config.toml
n_layer = 13
d_model = 128
n_experts = 64
experts_per_token = 2
d_expert = 64
d_shared_expert = 0
activation = "swiglu"
moe_layers = [0, 1, 2, 3, 4, 5, 6, 7, 8, 9, 10, 11, 12]
router_score = "sigmoid"
normalize_top_k = true
routed_scale = 1.41
balance_loss = 0.0136
balance_bias = false
router_bias = true
n_groups = 4
groups_per_token = 1
init_std_router = 0.00614
lr_router = 0.000808
vocab_size = 8192
norm = "rmsnorm"
norm_eps = 1e-06
tie_embeddings = false
optimizer = "adamw"
lr = 0.0024
beta1 = 0.95
beta2 = 0.98
grad_clip = 2.0
batch_tokens = 65536
seq_len = 256
train_tokens = 358200000
steps = 5466
dataset = "wikipedia_en"
Below are experts of layer 9 (counted from 0) of a mixture-of-experts language model. Rows are named router (the router's row for the expert), gate (a neuron's input weights, with its number), up (a neuron's input weights, with its number) and show model dimensions 0-127. Each number is 128 + 32 x the weight over its row's rms, rounded and kept within 0 to 255. Numbers have three digits each.
Before each expert's rows: a language model's description of what the expert responds to. This comes from a sample of Wikipedia text that the model never trained on.

# expert 21
What it handles: Word-start syllables
router:161109191149088174102070101138133186147195130155090093130089078094060097134076099119162115080119148127163158174070051099166109162113164077112149164116134108152076121090159167154103128148151125155133157112176096113129124148133134141166092171128150136117110126121160122175073130138129132115182146180128102124163128159132195195105135158096070150127082103140114095166077135105112127092135
gate0:145132130119132128114121157077129144099180131116097158128127038128124133154126118125129120171116135127122136255105115106087089120163138117102100127132126065128085112129135125126155126117127010129138116146180184129127129181126134127198099161122190137204159126127126082106046142097145139071145122147128126128096129128130202127129152161129091149122129127126152065158064129132132178099100
up0:161126122123160161212145119148144123133086105180160073103082151113109130076088133052159127012176171139128154105107147131155180135126111135167187159116128176117186139127128160148047129125098227128131127113146129165044119111124132133129122091153074125108119164104127160150136099125126144127110176089109089172152108125128065153125131088143163118121128126134130115138126127129097068136140

# expert 51
What it handles: Hyphens and time words
router:139119170132102130157118115129145174144205103150117106149077130171092106098113073103167034104142154104146141137083085142162149188174169132096154174147116062193134115159178164122108115098113104139172100078199122132083122097165126121171100158148138061143100156116183130122106112105200154106156142155109113098077120155158147124098176105105082142080111095134125103153112089151114120107098
gate0:113119104127043126141177128121087141108167129147128122117177130129130128120194102129126072129161088111031147125062151124155081142024159043171120125222122132135119131142127146124134113129118112130140057124112131128190052138128140128127115113120112125126164114100131128110130002129114148122163120125131130183132130144089126126123142127090087122198104128150156149125141163129128126131134
up0:084126128140128097139099083128128135120179175155141106206151130110130075113178102131127131129167111130182134092126127147186070145126158101129110101128107045131152154167127158127125125067129136161144128129130133255168103131123170112128060094101112125139143081129205129105136049120113105129129135110152128126154083149136130086186186154114099132158208123108133159121172124127128107137154

# expert 31
What it handles: Month names in dates
router:136089122147128114169122166164166166109136108130095097098081142118079147107104119129130119089084136103157136120075104067156147139098127083128157135099075080134127097172186157140113125179106155181129085086160092133087115096104113150173119127146166121112104169098170122117081073103194153114141193154134115106104075181163134165111112110071045156098111096095173099185120085137061106116114
gate0:143097188143131182128130128120130102113147051118133065089040101125106168127130184132151137138070132129105131186091095119137112121125126122123080147134128136090128106125148123179147128155064110208131164143134141137117128123225112131128049117145133133131089128124186087122090129119161124103128137139133125104128109108151120174090123086122071140168057125130126004154128132122111163099090
up0:127125190174187132137120127129129095104128089096134104085076121148128161146126127148127144166080123128082125172126050185128129111127094119154092142179107139101141119141190121197182168164092119159076147116122146102137140129223127128114131051147180128152079138126180110123105125130169147119108156123135183131120122082183110126128095107117068127129082121218136066150173119126084129128081

# expert 4
What it handles: Table cell separators
router:154129137180106152183108161128147165148171076139127045099053118103094147154094127095159077137117152102169141184110108090158109163144146104125154161102098062157123114129174152118118078161129145127111109072183087145099107128155152128163082164148145121130077133104156120124127093079165133067171141179095080088099085168152151172098153102081081167121095103083110133158107106098085172133115
gate0:127106107122091120129097132215117134080106121143146082157123119093130102151159127065083130115130124087145129221099147121148138162153127164119145106122049152129086139137071118084135118110134210176188130121080116168151114118142114090121192138162118113160126086069104133132124106140132147185126135140127155133134134122192147135126109139121097255135119179135054126089128132153117099126137
up0:127140111192135105165110124128123145113160090135140120124157162120121158165094097121100115084131103255137115089128155109148130128130091097090124153146167128110139181096150159121148132129161130104069127069134138130084155114129128191134174129097158133143078133109141106219170065128116103121130138136107126172104129136252153125146153168124073145202126136088127133118082153072133137176120

# expert 12
What it handles: Dates and table numbers
router:151091139122120196153122099164157148127160108148085089098062077128072196092131148097154091168126177107173154168068126126151148169159125124102109133110097093148146124163198150164113087113147103162161103049187129137094100107139183124144099172162139120152129158108143146130107112094145164106144178184120088146104097153144109171118182140090079150139064106164108084138116068130117171138148
gate0:106133106121129128116181121054122089100172148097071167119121120096130128112117126124166167074146136119094136125039143114142132101177133114127127074110045128123134127102087120155178117118127037131152130066143115146119141125095086120115115094161093129121142123078145141131129130121126118130150187113019059115134125129136157161126129128115055116138102126125128094136123108113021210123106
up0:073248120152135079114151111118117117134185130129119171047111198081080178127063148195124129102126120130128129166112142124128193100049100108133127117095124190119131093106125148173129145122126146127055149147132131056147154102082125120114093111129150115129141138104122086156130119116113125113121152162053104102131182128160126126117107135181052146094128131132108133133130128062118157124140

# expert 50
What it handles: Location prepositions
router:159124125174091135140109165100147183147150079174102119054100129100100155121106127105104094115137163119165154188108120080129104129124176118098154156124117120135138098141174159150093127163113101178125169067174100093080117138125175176164108145130151096134052141085130126113099082079162154085106161171094079075077126151168129200100131111068067169060114086140145106156115138139119157130116
gate0:166130151186170131066128168103166125087129125152169085120122112131134124127122151130129104128127114103119130126097152126128126128123218120098137131052147112098146110186149127120132129124087112129166127183129162131128189106135137186114135063134185122135128126096130024139134152125071120133049219173099065083111121129090215165092127131127129159174136138146144123049129121144127104116110
up0:141129170221172130085122169116141125122127079149142123102130100053133138129121130113091142124126114131108126130068128125077122122225117123166126147102124114131174088145123123145097125105122127134153152125193131131107163110193167180143130101127192128109123103127158014150131117118127131128117197147049100046128094176108168128076126130112177183142136128103131119102127113153093126094071

# expert 60
What it handles: Foreign given-name openings
router:127095180150120138186094126101140198175213113124126099085094103119095153123082144082161110151092151063150151156132109107122126136108153125085127108105103083163149148131143177170122072153121175186146090118123070110106089163094109117138096148148120096154081144132148163181065073119132167119153157151157102086115136152171153165077190124107079142120104069117134085175075132129114171110121
gate0:231118128149117126244145128255173091141102114161098123159121129196133063092095128129158113123112128137103155152124081139127142128115130107129136168131127136127128143139160214116110129132102146144125111146135139077125050113129114126127099117194131118112136135141088147084093139102179198136128166122141176112088104138187087099097156128125109141128124088108122120124134126072098126127128
up0:255151135163092129166125127128144093130134124157126092163160149151187097127086126064130121126056121137131129153131092148113125132080086121121123139153174157120175182158138195145124136051137152192125101119134127118123103135117122123147051136185216123135125105114073153095130170056112124148119112128130130110149137131144108156130183132121136177125136033126135123135103182118098133103136

# expert 16
What it handles: Articles and determiners
router:140051173150064190161085165104153140132142073121124089093118088108092150069098106111149090108070147111159155156076078092175104166148142085125142163111099099153131120162165181151150084136120135114161062081160080112101103151152184130121075170138098087163083136127114134148119099084157186094165167151092080089129123128122176123125165135120105154112090120124148063135149115127121174132116
gate0:126123143149158128136125173129153119137130128136184127047127128083147132134190128138172077088045135130255155145132069115073166127123078117192141125121145122081119115110143107094137118131127154128089158120127125128148104126119132120150119130128158048121177101108128160128130090122118125137138155182155065085140242130145116125119130156118128111105180082185130100136201132143164128136128
up0:128078175158138131104131138114242126140128142132148054132125092107138143197078125114150128120083140128124138128174118127106137157199155148116129099086134106125073134083159110112130121128159101129146104103104087246121126161140169129139125113132186129099197107128130105113184073085120134137126137159158118068182126134130117129113149112115128069109157124110231126129159135129131123128053

# expert 41
What it handles: Commas after numbers, places
router:136117164164105127180125159128138100114126060126105117130071137085070157098126152095170089114080164121154128156091120062121110144089154082117135142121088091128081084147133165148144069184121122129101101069180101108133106157094117118137086133190163107143107200144134147122122134098124175068171162186102094112088118150111131140097119093088059144142088134141121056168064110076137124092123
gate0:113070176104146113128126121149148090060129133131143147132082119119125127133143116128133213132037159097115130123134095171128194086126176155127123140101144129144128127093125136114121104161122112127128088109171135039127151153153102132077125125156122124155119146120155129129097130130222129114105193094078124129125090148132187082104199118127126123121138125130132099218137129126213049198128
up0:119112167166139164129124131104119130159136108139129134127173167172131100124134120147125123130119127128073105059180127131141135158164096132131114145162082175131129122127166110141203133096126072129131124129128146171089137173213075226112050132127153061133086117127126198155099134128120120179173089128140143110128124106248154123119103170172126077157110080097116131099088164162134125120108

# expert 52
What it handles: Line breaks, word starts
router:148072110163087155134107146129159095140172079095130065143109083083090102113091083088177035160127106116144167190090073118154116141105126095127191106174107109120114086131128114098145088161083150168176068115203110099087122090135133149110107147121129119096081096065142150153116096094113132088145190162124117116105108122149142162106122112104075120087086145077156098136081119143126123094133
gate1:121119123129124136183123136118140078127136125106121144030131098049125174125108111097075120111133105171129125121142129151132119204124110128090152123135142135136152154121131139088064101083102093131124175081128157082094033136254130137084166130122140116169146163096182125106133174092192128178125176129135121135151134123119136111155129130190065101128099153157137067116115149171135132131134
up1:157130130103129133135153129136110179157140142127128076106126121104130128128099121105042173110162054111164148114124122188167093122111126122121137128151112135181120132103127113120180134138160127126115113078110145032003065128128130120105130149201125129147134157129104143150092255129145114128157110123148117154159128127133131129111098217123138131143100118160139074118069152126143143083138

# expert 56
What it handles: Adjectives and mixed technical
router:136084134129125146157099168145147188155200138126088089135051097109066135114105153060187103090136170105164168159091083118134116128122187086125161186151124092146118100137201132174112101151095146145103062103161125108106141139147126094137112160155092088132073142141134166158085100148162167071162169132145110093079119117124131196105103146080127174083102124112123081138122106175118143140127
gate0:185129233132089183176132158112131145164143130131139140096115199127113141097066124069125184169132108116128133189098136121142107140131128140109114164201140141255128100088130116104135142150101127165138076118129137141152126153110139205132090119129131129129159125116089124071182123133111113118139096125100090067122127214130129127105144125146105078176128144145159120130144127114126176107097
up0:102138150123126058104112133128119156098128110218113128129102121138129128150098117138069179128172115110131053128092129126160188212081172154125089121087148155148106120128157155129122127135147093130130106181128145152096130022104045163135155111123134152118136182124100107192136130122203133129123126095130153075089094120100167106128118102136113214099107096134115178116127095126187141144097

# expert 7
What it handles: Concrete noun stems
router:147086142137105136187137133135173165113149077163099045092064104088108128091084108072138066177141132159177136153132116147122148135117090136151144153109062099115139094158122174141122136163106132200099099119177123141092140126125143125139132160144160130144067141129168161093078066087172115110099146175089101125120098161146140142081178139081109188095103151129122037164127116141092140103162
gate0:081070124155108131141108133096133195122117128133161084110170125109142117167112126105166144192160186129111202125165139151101134109166138070119066131083044185166128075129104123120099099132121138129211171114133152121155164116066125174131169127129132078148167122130180130088128140121131099130173133099128169127162166190113101146067129085125125125130117097129068132202123122138117172127071
up0:106143119178210160103127127124126029106139127160171130125129128141034163148086136128152110091137071110075180174125130145153102146156091134161049117130059133082128102216049142176119165167134122141173165130130115106096120135148141159159162104134100096098097148141136151133134094055127129136142127131111157154132118163103128126107087104169120124135129078134140135183060144094136126129130

# expert 17
What it handles: Table cell separators
router:150120117174133158171121187140141147119182113149115061157076118074068118096086127093162072119151134131136153160118112117153122167168163100145121139103111075118108081163156166129129126199133095169132074096199121132134118146143168102186134120140133097166106173156142166145125114128145116109166157159090083078112089155175147171068183084130099179138053119097121120148076107062116114139141
gate0:157066137151154204145146091154206129153159123129146127094127211133205095148144163149097130150115158109139082218067129126130120143095075103106111124103194120094128148143127139103128166148114226129127206144119112165138075134111115144151083126123101164126112131103125130138114160159093135076160111134062120069179124156125095109124135087156177133119132116150133128161128126130149166101177
up0:091118139084077041127110161071129125118098131208074126122162045105099124126115098103147161146133122132125097129158136116136152137123157123140134218156070135148127088145130113165093030127098103133187104089105119122155132135187170110111175121150125125159093071141149183128103057123138125141125126202161130157118132175108117174126099172122125120129144123104102091065140117181115096121118

# expert 44
What it handles: Years and digits
router:153055120130077155165086153155101176132173096113102098075066141149073183115143159131127085155142153098157174158064103089151162164134169101093093083118119098115143092153232176125121116115135137149120075100180092126115132142124150129134094191158153099146091144122141125167117101082134172133169162163135118124121083190121125174113143103068094143097120116144101065134107097174137142128141
gate0:124106181159107154172083162137142120128197125096135131131136181189131131124059097149118135120073147114135124106129072036173126119131104160121064148117138123142144121117137165106128119144125183212157152105113102092143169132126170136162138124140176108137083129126138079123104086091113125118129117138111162125057164121125130139103131128042057134055055104139145121131061141080179134134153
up0:249125122122127151166114126124130111103101140126158134176096121131192131119084149142129092152126133138112120103079097091165148144129115145121074081124169112114108089123161212122093125127136078070116126133128128123131235132053179136104071131147166103127177127150076129119109123060124191123130146144131156126093130134099071159126096126128135170060155154131123145158109116132144057136169

# expert 32
What it handles: Years and table rows
router:159079121097139186127107155125136137156157073168069110131046091074110140137090132101169070142123172086162147149109129138094151123120151124141165126115116114152098083143158155154136079134075144187126096110200090124138136134142176090148088162143112134177091139098164128160116114105119124099099184171112128139077096176162170172073136118043083165131103144097119093137093065142096152134090
gate0:134136114104135137128055122128116119135126134088171160132127140144112128146101141170145111128105127114128138131037126129133147133129096115097152132158154127135164137132131128137185096112050116062103131130089166047137130116127158104145039133159133121145134163130128130131124103168144113166052155151031130181124080232133117090154151128129095074166150156152114107128234126183105119130104
up0:127132126255088130115228161083139117107130154131170130129127127097161116124251126063094128124136154099100133075198127126127157080134066120126101161098123129125129176157128131130125119112145106137089126149081129129123131078124094109111137142134131132079119080142159159115129191124131124127131065130146111147170102131135129074123149128165225181117102126134133127130087141126167120133132